Weights of a small mixture-of-experts language model, trained from scratch on English Wikipedia: 2 picks a token, 4879 steps.
Below are experts of layer 4 (counted from 0) of a mixture-of-experts language model. Rows are named router (the router's row for the expert), gate (a neuron's input weights, with its number), up (a neuron's input weights, with its number) and show model dimensions 64-127. Each number is 500 + 25 x the weight over its row's rms, rounded and kept within 0 to 999. Numbers have three digits each.
Before each expert's rows: a language model's description of what the expert responds to. This comes from a sample of Wikipedia text that the model never trained on.

# expert 6
Word pieces of South Asian, East Asian, Arabic and Filipino names, such as Sh in Shunyu, Kh, Moham, Bh, Jae.
router:519486511498491490503475469493508478493533442536539455538501481514493536494513515489528523520495489473493519528498547471507542507471535502526517533520532536496532482513551470516493500444538530
gate0:488533475524548535445522470507486510514536490488495500499462559532520493513493485480520448523509513479498460528535529466502497539485467497508535467536464479513490501477538499505533513481525483
up0:521533486541494508499517471506480493507485468495494501527509547526478518488501454477494480503479545454529529531548480491467458539555502524507495509556474476475491520509476432460484477499514459
gate1:499526508539489505485526539447473496501515468493517522525455485489521431487548483528512498507513503512486478517516514530487475521465536520556486499517531504568481512499517507494478498455467544
up1:518502540501506499555479486450506485467498496467484502509488507477526523455507514509539497508502543530526528510526500508483478535482499491500469495519456500549500560513489499488480531470489522
gate2:483495517505478502516531567481470505501552502471517517523487514483522497483508466488502502523465529514511513488522535498458521505480485517508548515492501513482445498491458526500444505498503534
up2:472530512499481480521519502551467522493463493497529474518519498505471494516526554527518481488513530539475499486529494495523454489470463488500469479488495512525533515491481517511511499492532493
gate3:502437522564489510502520471479521495518514494463522508475475513468464524498513486515502542521520506499506535511512518522494501491490509519510506527505479517509550467489473509475500558479519542
up3:479504537509509488471488530490507475512458488519485484495457546454462505486461484529514521492503469529512537502523527483507511522517511564510478505536520478516506487472515541530526533508502510
gate4:496483469499529499431520493525520501490479516496493482457500466512560576506534496484491482520516493474495484528535512549488504502469488524492457525493458486500531494501481535507554480530522534
up4:516456505481530519541477477515453504523480507495497508483469539507547492526484510504474479475490514534510525420501476464477472496531508474487499486540501487519480482523502489491507493495527478
gate5:494504506485496508523493505508481510532484489465510483555516509506505503487496476497559482476483488507489519510523472485488472507522484480497487488483456528540521508439477483479510514506512529
up5:490526523495484504519477497536529558495498508485521493509511482490489475512489515501487503477539526507472478538512469508530513511472501555473480473450522480500457531502503488521454513500497511
gate6:521440465505518571489511451558504509519489491513517471492510497517487505502538500513491546499502523519496482453503506477487511485499506513546509461530474502471517489487485527465496508536543466
up6:540510473449462533501530481534503538519486514483501521515518536513491542461476471549464502528524550450474509483514451454553523494516500485513501499522505495508509502493474480495518512507508467
gate7:500486532568488455484513477487521535541497454534493462508512459513522475468497481466536549461481466506509484527512471496502493498485505459531535525478536503452488471443512534511508512489472473
up7:503515487480491497467479464474473528491494496505495448460507504542497464488490508460486480505464537508540502531499509422475479496459509544489535491528527448534498506517484501506521546532543506
gate8:516510450478509501505453466490469536464493489516474466486501514496525496482521496470483562542496510504506493495506507511508514496496526499484537484524494431528500487518537484509555501553492480
up8:529520547460479490531512546530504520487459503544488495488515522474529527501481504501498478481455490508489466494507477552510492455501477488520472494499485537479524488466438514473491450506486545
gate9:467548480463497500503526532494555514453536530487493518536509501517510520514483504487488494536508487472511530510484531472532429513498505521560509462505544488468502461495539495505479491511518463
up9:516478504505475480503454504528477501496463508497491513477519511432466471529491532507456459426495560488478490466485505521526542535493487486469507488507517507485517528505476505476504523499499508
gate10:520470505524484509525523476498483527511539470484516515527494490509525493495490496468516501490488535462515517506498518474541517510483486408529460543457529548483497499486531523499487490453507481
up10:545521519477517534479513483501452453473504520481502471496546528517479479500490470507506497443512487525545477506485529474497518487515507498539494503525504531472508542553557487501496484508517526
gate11:449502529478488500482491514513523470545518500519526498507497475492501476565510514482515531475476460455455488504507517495489527498449521528498498481541520518503523521499493492512538490473503524
up11:445492485495474511489493443492508498480515466432530529476533539464525479474528466527491513522506499502475522500478499509497510519508510561488556550516520465513519506513474433498532524490443529
gate12:514469550517499482513508481503514513524530532497504488528506496457481526472525490532490537478461492535564480514491503524505519530508512456494472474479500486498485506452530508491446479504524516
up12:499491499500492510506506527502482479507458457490503493491479504517517544489430502503490493478517514466483486477513441479507499455539475515436522524500525519530460491526464498468472486467536446
gate13:533514481487493505484461541502487517497490461496452481460471449498530534540482454508476494510472524514470475477518474465514473481494510480500464506583469509523523464516505470480453512495485536
up13:514505476499517461486481465456490520500516516500497503475518543527513469509486490484508466502476488546502513474450527495489498459493486513520486519498505495466507455447480439504527487504463461
gate14:489535538504461470525496498541517458529502491492446471516503495482470525489509478516539507501493461506481483502501493504473508464495508537504519527536503505515498477535532500514528483503511522
up14:510507530469510522473501545517498489482497521488499527498468511474475482460534508525488545462540550545476508487461483493497463476507494531475534492480538507493507462486519519516483503536515451
gate15:492510483464481497499484533500559509494498525548493496476513482479488465529506498498477543550484484452513508526514533489533512464455498524509494507507537517517529487519499495527486499467491502
up15:513518477485512496493494497496515513486477509461466502548516506490491503521495455518511456466519486495552499465484489487492505479556473511499515500477491538467501552448486510476541508539516513
gate16:449492537554503502512489499494545497513501498527522469482497483489485534476539473452531514508476490475511519549507488513527477499537501508524480506489462491473519486495524532494513529469517507
up16:545464470518537508491500538496494471529512491580562475471502494496514510544466501482523542530481470470508472486467472488484499492547536443482492505452523497529486484501494520511479536505479490
gate17:519531519505466509501499501549510545524511487517510453553528528529446519435545481545488469514493497530489505516496478521439509521496552522480492494456528479464521526510482465500516478483502476
up17:460507532476513484503492536475462473499496506444450514504517527525425496502469443509503478491526527503539524491470496456513451553484482523461523494486480564511520466500477502498477513520535471
gate18:469513551489495453498484513472537516527473494499478472498479526506509489484460526490513484489505543518509532495476509521471474505486498511482519495522432534539537482491456502486518503520475481
up18:504544467531504512489535503515430498463467520519533509471425473489485428532494520531488503520499521489520483515544502500546550512522541496526517545501505504522469514488505523506477510495488502
gate19:525514515485484461528464503501526487481517494490475534493513502496542505514530534518528501522486470472519502449506511464497524493526515475510500524507514485519479506523527481470459508456484497
up19:502532449477577521480468525501526504498503503500478487496489519481483505498451490529464483458504506537521522504431450467502523522516503516455522467518499492501517526498517530450470504568562455
gate20:481468521519503489502537510499514476476495472500538483474492475571519486503525508458527500504488494474476513497506510493520518491482482476488525488476503506497454500496537518512514479478519509
up20:491499493483483495509486542469527484476517502508526471496509483524496509499495472479500500497479512512496461516511494487525545494479506496505516489493504517497477498535511513531483493497477499
gate21:521521530490471522469504533511504515524511521538482504503534502513487516456521457508468504447502531500512503494456496487514478536511526548482474477523481529512516544459503531487504513467486515
up21:505461495501490473487439561456493484506479517474492475490476520460531463528514467512499534487498502506513502504527478480503488530487488493477504481514524540478496512485487498545494525479487508
gate22:456467511519517472509514489488519502497508507506537479496531491515479549527486500509516510499546464492507524496549485529516515494496530464499542529485505532535495494486502469557502500444492527
up22:509538500490492523527494479482483508506491509485472524509485554486489463507449499534472492494512535521486496520473486497486507477471476535527489451485465491532507503486482532490497535553508488
gate23:513495531515544533484506508481511529517508508527492481465484448470520515501547488466526542491497474511522515508524536526544501546472456439477473511500545518525529533480541543549479544504455495
up23:491482470503524526501525472502531566497497479483527511486512532500454498461512494519468505492467478495505502502499513492498511518493529528487515446522537497474515512478505473503520503517504448
gate24:524535486533511461500519495487518492487500507517518497529491489532509498504504526466535451492503537510496538515528492499469554540524464456491509490503481531488509501533538478469508479471484541
up24:511482498489497509511480463477512501514480493492549476479486478461497491479495472510509440524489515498510493449488538502484513469566440522495461478529469476553498474524523508454453484488510501

# expert 23
Paragraph breaks before new article titles, opening quotes and parentheses, and capital letters starting codes like 2016 BJ.
router:480553515506485484516512538518471496527503500467549525538480521500500465499482483548518538501473492457484499485518524485450500473503479496569538468499496521508527505468521483517482500515508534
gate0:461507516528488501501534502505539508529508449487470495497466512470513488516512508563503482528493476517509463526533520470486449487529522449543503506463492527476479490528473481503497491506497542
up0:486503497516489514532473487492494498536504477532486489463470459541516556485540473481473500485457472532503488517493520521509466523435499480543509491496523486501515541496561473513503457538516501
gate1:542503526501456491498525499509491491483496495443492509510488474516520507519488470503513491520426504520463503515495554512484504489500538496531521493507528478528487491463470474499509488461480477
up1:527472511497466483523478471518516481491493523494468510494543477479482484509482501496478533504485532512495496530487535489491506504506503538577491473475517445536521499487466499488510454481444499
gate2:512480480500489461495537495507517532461518520470505484488489523470505489511486509485447513493444508520474502515540540500473461506501558496520470453466529520491487482490525513492485504532513485
up2:501526470495502523503540480469533474538464528527511528519506517496520540501480541455528517493538512547486529528487490445528523484507473490489507495456488497516497482489458477485523505494493518
gate3:533547484471460522496456482509506501542516473531482507511506529481471448445496521505514522506514497477459491502542469531474487540463508494513462501500480499544500486461470455521498517492472503
up3:488467527507541499492506520491509522477495525485534497493498459555504517550520476490480465503485505531531543477474500491510517451519496507511533479493499514502514515521537542453502466512491477
gate4:485513500522508523517484498515486516513531537505510472526480512513502489514543527479520505475454490471523525488518490490524487507474558480460533502516525519508525529508498469526493523547527464
up4:520469473483548466479484480534511533522468472523520536456497481466515500489531521515479516484478538510530510483532534483525486527526504496506443483448550517545491515507505485535497543473497482
gate5:501497485551538479483572492532523500483536508503524484516510498472510486502481535485539498511497530526493481489593476456468474500511517584513488505489493469486493500480504445502514486529512448
up5:524471456488541467508487469506448495483458478490457496499494500492472500520510466474463487508484510473470510492466524507515526496447519445499567519511526523495497487466494502483532526524474484
gate6:492522507502528469495554522501488508510498488484489527490503549542480527464503485488492504504509487535502547538485492494486505500465539521506518486503523491480537478437431535449489520502508504
up6:480506514486492470521501503476502515485506519477483515538499501527502531508536512454479496511512493521498540540457490511518462484532487534506466466516506466459527501476478512517499533496472513
gate7:514500502555510465512489492504543543502471480507498477499476467452567523527543490499517493504464511476504488515514470481533491499506483500455483473450518474490497527490412467502476481499471478
up7:461487460492500508528555466472492476489455483514450497518506492466521516517525488501480470505508543508522515532466502530482479489484551492514549531511541476464463490482553499517519550544509485
gate8:471518487486479495492480483510509501513472502495469486489515528523528503490518473465490501525507518524483507452509482494461511472514514482523472466522439493523518558523508547487493496503504450
up8:521489527536498548496491519477507481509501469530506478554507488492517497517463556513510473469495468508523504452464526472499471474487479528496519536489518538467483464524484495518489486475533567
gate9:499529507551516546522501507474513465521499534497485529493484493485479508500458526493505490505534485520480500533488527497499502463478474511485464483472509478473515533518514462512525489514510514
up9:508477459511481502506499542553526502483495499535507486497507543497499459481483483509529478475533487509494503454453532514458526514493487548483533492582464503492535476478517522473491511485448492
gate10:462507472475531540520545496558505510485534507490501522500514466503457499465531518482489516464496519478499540500495505457488439488499493491472492457528492502537477500542500468465489513450471553
up10:522507521517459464510438456482489529499494493518476480479499501506532490518472482534489459519473491496503473504523494555502518520499521486472527489456546486465545482514516474475546516508535494
gate11:496544478497536491500483501490525500505532513506528492482488461525550502504496440527480505490459498459490471493542487468490463500451517534517543535461510502490531513467525438515522516491543495
up11:461529483478512496482520558528516539495485512497495496507488519519466494462543490492476495493506517456499510478508496505465467503503527478520518543516525513493545498462506518504514501532480463
gate12:507525504532498530559495489495538505501498519444503487533502517488524500515493501494476499500506483486512505508459519460457498511509466444494504502509512513476480489502521487479509542527501505
up12:483447487499499494552487519513540506507494485501482525519502492471529498525518508490479518468507479491517479485494542462489510508521537553521476535468552509515498503479496514497495500494457467
gate13:475429518504484522520469501511518492532485478490554476518499489537477518488516492521471547462503481513506496511481513506464488484515499521460497475468508489514516512438485493483494490513538503
up13:485528495501445477488505483429510520468527485514499493502525499528506518516516518450520483501495498485533521490504499473511522499518508517507541513506480489504452492586518525504494524520474514
gate14:507512535526431531504509470526528526515444495503540513489467485528512478481475477507473502514502474452495497490470493450497512502505513508486528492497458520530493518531494516520462497518526495
up14:525483511488508475478504530497512510512506515477509490448512484515506528516476503482481483544482496543482479483496503489494503474520502482514457503493486544519497528500499525505465531512460479
gate15:459532516494491464538492512483489518511533532505505512486515499482448509460522501496467507469485498516500486530512501508486525479475505543531499526488481512514487493542504520491496494492519531
up15:455459484497530463528531458508513505503523488509528523500527517520468513510504497537510502479514529497513513489490483489477508470508472545500512506509496501510540537502472506472480476498457527
gate16:507520499515488491477513535562498511504524499497491505528490534481499492469506521518477507469500493515464504479477458512488499509523543528500494486500499519453497484534538484495499473502485530
up16:514470479506507523507501512465497504466488501516500480533485514522467496522512523456509502539492535483506483488518515490517511491493470516477496515536491528565504503525482506470494506450528493
gate17:472553495524496521516494452494494511482539459519491490486497475515519492464566526432526515468490503487474529513525523472522478484485453513500519485493563532495503489525508511458504473481478547
up17:481506491479497506492496499477475529498485527506474484527487524476493507542497537531490528528571527504495498515500456528506535526512500513500518533491508477492497520544527511516467508466503479
gate18:518516521514529478497537463493474521500474473492474482494489465508500504500457552487490483496451517525416548514474491532522501527502496517523527501529498493467495477479502473526513493491529531
up18:509517483520560508517493526503511547532497485494482515532491488500499517485456501477516453536455544554485520489451527536510529514500532519481483453497507535485508482480496496501510465500502486
gate19:511487541463470475484489544498471498493486501523452497487493476495514515468547532505473522524520472498488444474475440523493512482520496469506474498548511485476472503478501528547511526459507473
up19:516504464494507506521493474476533500498483488469499506478508489508505512545490513514528462502517480450504540506559509482534489519485490506490492500477524508477514502503456464497520487509514496
gate20:490484526507471494484520516522487468489481547488521549477487521512516522474498485470513509522495485526510504511481539523471519474505512517513503521492500458479455505504466517496524483491443536
up20:446517469465517545537469493483501495488495529504447504499501527516469515471512528510486490482485511514511524474496484482473485488486515512544524495496449444476506532500460491521490467526548534
gate21:495557502501483493540508478492494490492476502490527508553484527524490465443508521488518517535543465441501516514474469481461500507546455490491500501524487504475523525500532517455500497527553541
up21:533524503532505537505515471482462471489471538497514523500508504487511502524517477549480525501530473505524492510522490489541479544478462528536525478469499451520460522498482518524506484511505494
gate22:510523490495508513471485498503479492499502505487475488494537438475523509527483506527459508472439533518509507534489500487473499507490534501557512438490527477483476491507532482516481519531461535
up22:488471507490475515508507508533498502463465490509489494453491452457512499498502506547510495485453506490531485488532497478494469510521524544478504456462564506499472512476472498508478502487481456
gate23:515489474513545479489506527482470508489546481488487544531522484521539502479499468533493515509475497510480485500507512537512528455480491529485518498522474480541533504483487508496506527526478547
up23:487487475473555488482510504521490524505533485499485532472518498549540507472514486528486488533452515482489518520509501492515506492485504522533501473545479484518488506460449542516500516547476510
gate24:460529514474501497535489482527496483468506531521523502485507470525499498487559541481530504498477483448531498447514511495522502512502521507518552488528488486529536503508509491484462500480432526
up24:495476503479486508487438466512505493527487498543489504534551527479480533485513523506489473510515522511543466491519506531513529457480491491478495484480519482551483527478548532485519497496504470

# expert 9
First letter or piece of a capitalized name after the, of, by or a line start, such as R in Rose or Raleigh, D, L, V.
router:491535497450479459487536499494486515501500510495498487500486503464499510486500508519473485516482490479504494480514534485464480485460498496520534480485468477491507497512491518477493501471521523
gate0:479502540499460465496483503539497461489514531454470465483447481487498473478482453505484501511481527484490544524518534520488491480446523494507524463495487501533498538534466486462548486494510481
up0:490516513456466501543525554460490501496475519484494504494444506527518524457456498506529488535477511512500492489470496510500512485479449484511512500468535553520492546506485505474490524504448464
gate1:496462547475463470504506515516495522462513482460546487470533477494482477476540479507490502501487554516489457511500477496454507518482511514541486470484528523524531485459504485504459480508515475
up1:490535483476488533486478483522503543471510502495479477493496471519444514439527519471523505521496513505516519493487479498528459524519512501497472507438517512490504490516498509499519520527477466
gate2:508501495463551494491509494513480528493489499469477487523510507498521474514481509499476530451474496541466475512543489520499492513490422515484461537472495516517466490479464517510455539513508501
up2:546501502486483507527531484452505540498507478486504505517484490480510520520520512485472447514468486541508533488474559462515514487464529493498494532513507490518503509494534491471520478506453504
gate3:540506526434508523489537453462488500463520535483490524533525491486506502469511535468481488470489520481497472532508478520464476497500496514519495462511493492514533498520557492515473488496480541
up3:459506518480507524506505546466542490512484503508477492470473513474503516521522524485497452504461474518495527474493469483517494499504498473527472492524448493512510548555487477487466471499497487
gate4:525494467507477467535530484466540497496486453472527469522503516552508487485531501506467481514488564515490508519482445527486534458477469474497500503507454480496505533493515501486493515467503509
up4:477506476518550504445476474516542491503525493526491504558468514531513499508496487529489481481528483546534504516486486475467490505537495460481549504511451493476467505496504468481497487528500470
gate5:502475480521527486524499473508536456473485503503465451549487549508507488489505485565507508527531497500514494533480483517526486473482461442452504514502481464489465513513525530491517552545479477
up5:543492509513494518493502529518534523486481494535546513482505448493488498481488550482500492529525516480511496459504496484462520517501512534495447489479557529505528481521495457499485462489485494
gate6:508469475511482519464487478503488512497447490507461477501457495490567508493479495529529486518503522556494575533505498456499508491512447470529520496487529562450495478499519502485480526493484500
up6:502490535495510479535481425533456485496501534490528500533518481468504484526454487460480525473495509498506484530475492500502468503502472492505525444469447540453501518501478500493511506478510507
gate7:518538503466512504511521520518504538535536488486451511487485541519477514483472499520518516505469488508435546537491467483527530529503524513540480501539492507589487503481512528509501479495489517
up7:507484493551507553494522484543527475510500526528496475548473499495514496491527488498502504459493460482488509468533519526505496524491474507509507492531497491479454511500482451527529449484580538
gate8:462504477506454490483473484492522503448532519508515472504526521480492523480534513501486522533485487447528478486503530470517497509472503494497451501551444520487484521528490545486538529467493476
up8:529490553484523564491501492516478480475473487478506495487442513506529502489479468552535506487562530516496527510483506489523501518521508565493518531501536509501510471513485495508519502511478512
gate9:536546508522524508517484525519506534503522521509549523503527488501482499542486477530484495517496508439438527490504499495479484496510509521488459466509498452523564475521506525488485496510492530
up9:502433503507537493522507493490486502504495500524486513473528531490502507476519520452550479479473530564515503501504534494528510502487437488505529498525523525495456524511493480488542538514511478
gate10:520507486503502510487470528476427482474486493503489559509469524516511486507533499485466523501542509488482493515499482506506486486527512518521510547474527477435476496493459538479490508449494529
up10:486537440526491481511468457496527529475485495515500484500535473506432477484484481512529527503480491504522507523455451499509505495471485519462480508500534483570551503557495510546507515519509519
gate11:450515484480494477486521473559508503502464469528498479532542486475490498462510486463484558444515487485497495469518546477522486494537513455472437504449545500487514473509490555542509480488520494
up11:483470480479516510555503530491487449518461562497470550466485452504562502515509540544507477519479463509544505517532505523479466497480498530452507517504485498525534469473508506490511527511512487
gate12:480533486515488494482542484515469499516516488490494511508534492474531503551535495543458502466520511502493465515503476499492482482503524492468489462469495488499526500517563539505499505515459525
up12:475457517560513525494460544526544481488504466544511540469512502513499480533493480499550522486537541519487530519524478469493446519497464481490516528515459497511509522515467506507532538489520511
gate13:499482486498510506496534528510499455527502540471509530542523533496472513503478493536471509475524486493476508484520473513505439484467516531515472502504483512498489502505461467465481488481549487
up13:462472450486491550527501553460503478518527525537476478495518481523517540527492540562486473481466547453519498464526521476537514524472506539503511484517515500450496516525516500474536499519528493
gate14:525469531447469535458491506479487488509463515513540492512505521527520491499529505541481541506494478469465502516496466477560515513526477471559482471497501492533478492503520519469533523576466502
up14:499453476482506500492495500550492467531482504514454506494515469463516499543503481510509482515476517469497514497478537520510527502511507538511490454506530555446465482494522502518486492493472531
gate15:488553500478491477530482535508492523497478515492536498506512468504479445496521489525512488468480472476486496474500463511493521522515508493508459491475546503503547507500523514513476494542505498
up15:517474478494492543484455452540488476500512497536451492512527527501520517544501473457494532502520556540519495503480493479516496478492470493457509492560491506492436498522460486492553499479497508
gate16:525497525523499476482522486536509464489482467484491498509479513490550481491511455474511539476537441484496449522513549488463484485525496490509507463497463500500479531501493516543511475473510488
up16:479485451526491491497496490467542509503502519540480528584498525505498451484449524532529448517489479506507537475508491510471525502513483478525500541451540522475492458495525527451485500460465494
gate17:498449464483454534489517477464525524474542514463513511497498538490476569454521492499471523496544499510483474498552496487531520476497529473474521455555521496487548524499481487483488507509453497
up17:546478487494492526504509522476525482523509537533519492490513532485492523453557479526474511510505505531460527439553472510534499498503501496487492492535530517463508525492475492466483545479484444
gate18:490513519533513497517536490519482499498504483507488518509503539525513524534504482518529499510488499547495519515526510492528499499486515474511501496521463482473491460519486484481497473483482477
up18:487525492550503490520458492539452491479473437521507518499531493496502509535458488542477490520499452531508528516498484528524488528492514491532523520488476505518501468530472482497545482483485490
gate19:488492499543490504511476495517522468461508506486488525501449488534448497458494502493527535500497527487476479506526484547460518498478521487516489467501448502486554524536496490490448425497483527
up19:509487509449503522496487505498513555488464526514538474470469493518461515511495491419509507494459480519531481523487537506485437505514483527519497537492507519483509512513527540495520499525469487
gate20:482467481492497521484542497497458505551516493558498526482488485504548528517463500516505452474504473512488509507517532522485526510476480472497528482474497533510477499499497522480519558504475543
up20:454498500509462520495495526480518469560526507535516509541519428484545513518440522522524470528554493484551493491481527506506482515516505474483501533493515522478488486510464478510495545460486472
gate21:548496494492468528529482536505507453457481482510497515519442476482533520464477546473537482553516506494481520492477530513476475486492514466496512478491498462517505461457514460484521507480479472
up21:509489475506516439529513458504458504505507450514526520506517460510535491455509514505510515531477504531513498499481488522502482546509513490480552491474505494516514503507503516498506452535571479
gate22:460486497529469513511526507474490488547522508512480473515467490468491486521514490560481533491507491485500480481529509524517544532469480527520506552523493541534515521507507491508495532465536539
up22:507451507500530521480473510495499523493497556496477509484500499546498500529521449454507495492496512478536525555515506502489477464561530527527518492494469505493503494492487465488486491476532494
gate23:515486482506486504518544529488519511490522516486482476525488505498462504493504480504518487503512502510428545490524505471510430491505465518538489512531489503497481532484559521471539513527456496
up23:499515511494482520537495503466545515532526500528504515503559514497473483489484504481492485520530458514523473487488508462540485540501524492479491504490530508485527524537515487588500502497506491
gate24:515499504487478467554527522492511502524508495490530497469538461497491456522520464472523449533503490529504495498491521526514479461487541506493484479488513485506483477518501513506501496542517549
up24:471503491470552531490497536502508477487488488526478535513497514460558481482467510532510532446520494497547469528453512482523489490509497477473499492505558509474474484491488473494502554531483481

# expert 25
Verbs and participles after subjects or auxiliaries in narrative biographies, such as began working, made, received, played, defeated.
router:489513451506531490501536539532493512497505499530516454479469520486488511437525481520514531477521501501515493503491492531494447502532502474487498497505532448507492515497508531536500476500487502
gate0:494473519513508514484533497507484502526525482519487493541486470527487485470497481516505494509490487502509497525499510498471479503525490442531470495543547462522500542458475466491509519494496487
up0:507482474530486482460528480515529470499537477512530485492524516482506463511515510500556494466506481496484466470527492535488510462523485517537468485517514500551469529512549515448501531462553480
gate1:522506529528512508494501481486530558465475489468463524505440475498529568497560533503493469537519524495501478536501481481515478491508517501486494510471520521530499479477523488471487508495537506
up1:468465461490484524538492531484500457451465474512524523556494511464493500492518519519463489465465522479518512488477503504511522505484463503502546448498513495488458493520466528469493466476528486
gate2:481504512526542490467502514510503527516519477545488465501456496518471485508518419489542494478489457514526493505489484522481474480543532501537497488573492470477498521488526526487512574533513533
up2:495542477503488511458503484489479517528547463564483491541477517515495475506518461510575465510527469533523505506481455486507442533521520495500518474539491486519478549494534507474519508513527528
gate3:522514472515469534504504522482480488524521475503451465511478479518518519524517492536522528489521486450472542522486496502512514510530493491548508503514484515502476496494473487514468550477513494
up3:498444474496483472520470500505493489498482516527460545451540469475511513521474499480508529535504532498554484463454530536528518508531476520531522513481502504503489502481466481476474475491500494
gate4:481466534517475497494467495510489496476512476462514511495508529480422518533449533485513543524470511513481508494486542556481508499482492489487501507472422503480496517491471521510493537466502520
up4:528474499521498497498488524501507503486511502479523497528496490470452494501504509517551517532490511498502468462504491511493519517502482476477545518493531465516495508489505562467477517501492486
gate5:476521460539502537455539521494493478502502532440512541516513469468451513492517481494492505504544483516501463461512480488460464479477476523504478511531484486446466494536469524507465510534465542
up5:470523522506488480502469523481483516510482506509507471520516520498491517501482486489520476547482521459510518510480448525516528516548528512522547520485510491497520521470443519495508491507483493
gate6:474526497509509468474513542537507511550538560499492529505489527491489463453505483515480542467511513516450486519517488481565481502526485448485472530531493432548509503468461492488498512505514514
up6:529528520464505447499499520504501468510489534490512490520513544482481513508516507532457452509495532528494494481482463457489524497503499536495513494442477486467503553522488493502508517480528518
gate7:486542484493533461506537492519512471474510530452550491527492466521504484519519503490521510496492508481514475497498497484532496491532524474478502549484544497539479538493514475518490497550516513
up7:496551481509503517487491503508517470485481518507482491520490475486506485504503504489504518508503498524498455485471521468546481499523497470522502505468520453538492517469521458503477499567515528
gate8:486478520510504483487527502523510481515489514497494502462486482507502494470539532530507536508498466482461546521564499488507515498531520498480483495534491514474499508498484488516492480552523495
up8:505529531478519498500499499516468553545522485523488526459461533479503513488509514525497528511505470482504505502483493487479506464494540473474522523516475532518514506466492529483495505569485497
gate9:497480563518463488489541471503495473504538487522491511536498481496524426523496514507491523523494530484493535487503462490483493477501523450502478526474476510548514497480544517487499515491485544
up9:504497533490452502458525472466491496522521443513482495499492472522514492508467509520468487484456490484510504495556491479511501511488494437506504515474503538495607468450516500522534521527519507
gate10:538564460492524507522499500546496471490465509491472510525480503461513494505478479488527492491555491482490504471515469499475519499514489468510459503521512499513490485459498490492498544510525539
up10:482534511492487523437486427509529491481515491472481469516536533515511488523484512505487491506505515490507495498455507519455503506473519513470473465490503503473532481514526495462479537524467505
gate11:480483511525498488534476533499510550480469546515561492478507488502560533463516476485520538466522481534525514498515512430481461510494512515484510462505486503531498448510490492539506460472508477
up11:501506541501494530498480484493516488509452487470488530493473470479511503496483539500517496454476502480516500489492453571527513516496539473496502527535503490492499514488462510479456480475519502
gate12:505479500498493502505459492534477476524500491527504516469499472533490484452510490472535509533503485453521518511493490502488463490507506510519519518501496505553490524481531507513509499459507545
up12:498509475493520489513529534486548490535502508461492507487529466513533501495498511495508467513473498535533553469515467507531500514504497506494440481470486492489500480509521529483502482489488512
gate13:495470492449471531464500461488528508498465552518498514423522520492499481469520548510527477554521516548482509464478499515511512501514475511443527488491510494504487513509488482483476463501476536
up13:463559511484502508503465467474434527466505453503473514498513506488486533487435506503503487496538509436530520514459477473501494488519471489466511515538492544499495510452528507538520535466502521
gate14:484516482511527524505514500527495443500480488492562501487509487526501485542468454480559473534487496472450546474430482488510510521524536491499483488520516499475507495483492445468525466538481474
up14:493452513477500489508494522497525516494539526493443490505534508469486514482485538488485506468503518495515520491555484500498485483464499491524476474497506493526479511527542515451499520486507481
gate15:465477452498543500522496490531552487439510466501500485477515513526444470447500502523531523482479523550468489541471512481550454494492479531530510535531507479496504496490478472553506523552508496
up15:495470507522469486546464487545544510432498503502551491447492490485460470493474473461478494473510534517492530507513513477534526495492462502488456485517502493477488536534538469479514474534521514
gate16:513527455484531503485506517507465516547533489483533494508467496533498508522533529492501509492518531494500526500519507529496475494505485490502506480506481456484493517489478533499516467449527502
up16:527492485532478519546511460503574500502534524511462482490548453497509513506454501491482451479557513489491518528506487491498575485492500541469485517490501514477525451483498471449482517530470466
gate17:481526523506509493507529496560501545494505487516449500471498471535518507492490494466489485492508518496503495494486524522541495490518528493454463455513500502468482528544486449530506541500549523
up17:486543546488531513524509487503521497463516474500506527490478516499489514487563485520513509472486520487517464523466490512510495479524511524513487512510485469500493532522497502556499499502471478
gate18:538510476530470508468523516493510504513517506497509515559510550496487559495515534491532495486515490483481506521464498454480497502492526469552488519506456501487487548502528514488532498501532492
up18:454504490496494523561498450511505474467470469494530506449497462496518495504484515488495508514522513516456450464539549514514486530507484495527516502495499504554513487500540495530563470483441525
gate19:450501508487472499509496492545525494525523511501500481478535509501521485471505470536510473534526516494523510498487535500480474474514445425479480457513480488519538448506484522488504487487502520
up19:549498501503534465477491498460525474508495514490512536468483504462516475496518514503473516489459478518476488481521500507483509560513518524514523488470524486466505493475554473474504442478493508
gate20:513535530494510528522503480510528513454480466533465487502489509483537514468506476455472509495488506495461458552484489542488510534504516469498509471481512466524509468506521530485523535488549546
up20:497567562485504513479497504481523507524482475569471554527505504446514491519494500510539541498485532490497496509488492498505477449501505500508531473463476499507500502497477531455506513462533495
gate21:475492522468509498505495545499469516501501483493488479514469506486555540450482489530540504529477513481504506551516504478523489564482471444503516509499499490523540464453499528513438474485502531
up21:511515479541483518501490535507466565500469498543495472492501481471523518473474527537501503546483538506534510526501514511526496533471438452457486514533537498500480499451533486489443453527490489
gate22:490497488506508491541480497508494510504498499498512502449483518498499481472533499506512526508487493510442520523490469552516483501523484522484517508508523517467517495456550541493473446501505498
up22:492504482530525467498532533445480529491503531504506503539513510487517484400498469500536500483474461550493490476499447521513496508508487500538550510487540476519493483457538514509468487488531476
gate23:503486497488507480486486521510498496496494498464459486521509542485480461519507505446506508562450499467520490512492502490519510479511481522475521458546532528495498474486508476491496415529542520
up23:505501541484537504487523528496510540525472460511507462532498498501553552515504517530511469522504498515517487540460498468480526524503478486482514535422468485518503481508500504504474558511516487
gate24:478495513492501536501519494479438500541508473489480480484521519489452512483471472500544532504508503500501471483504498536522511490483508498550570500535471478494493471529539516520551502482477507
up24:495483496489540513518479491478513509486496523493520483529512464480492471524485510521529526525509496504503462511527526475502499515512506498488487496503521512504475540491495481469463484514510480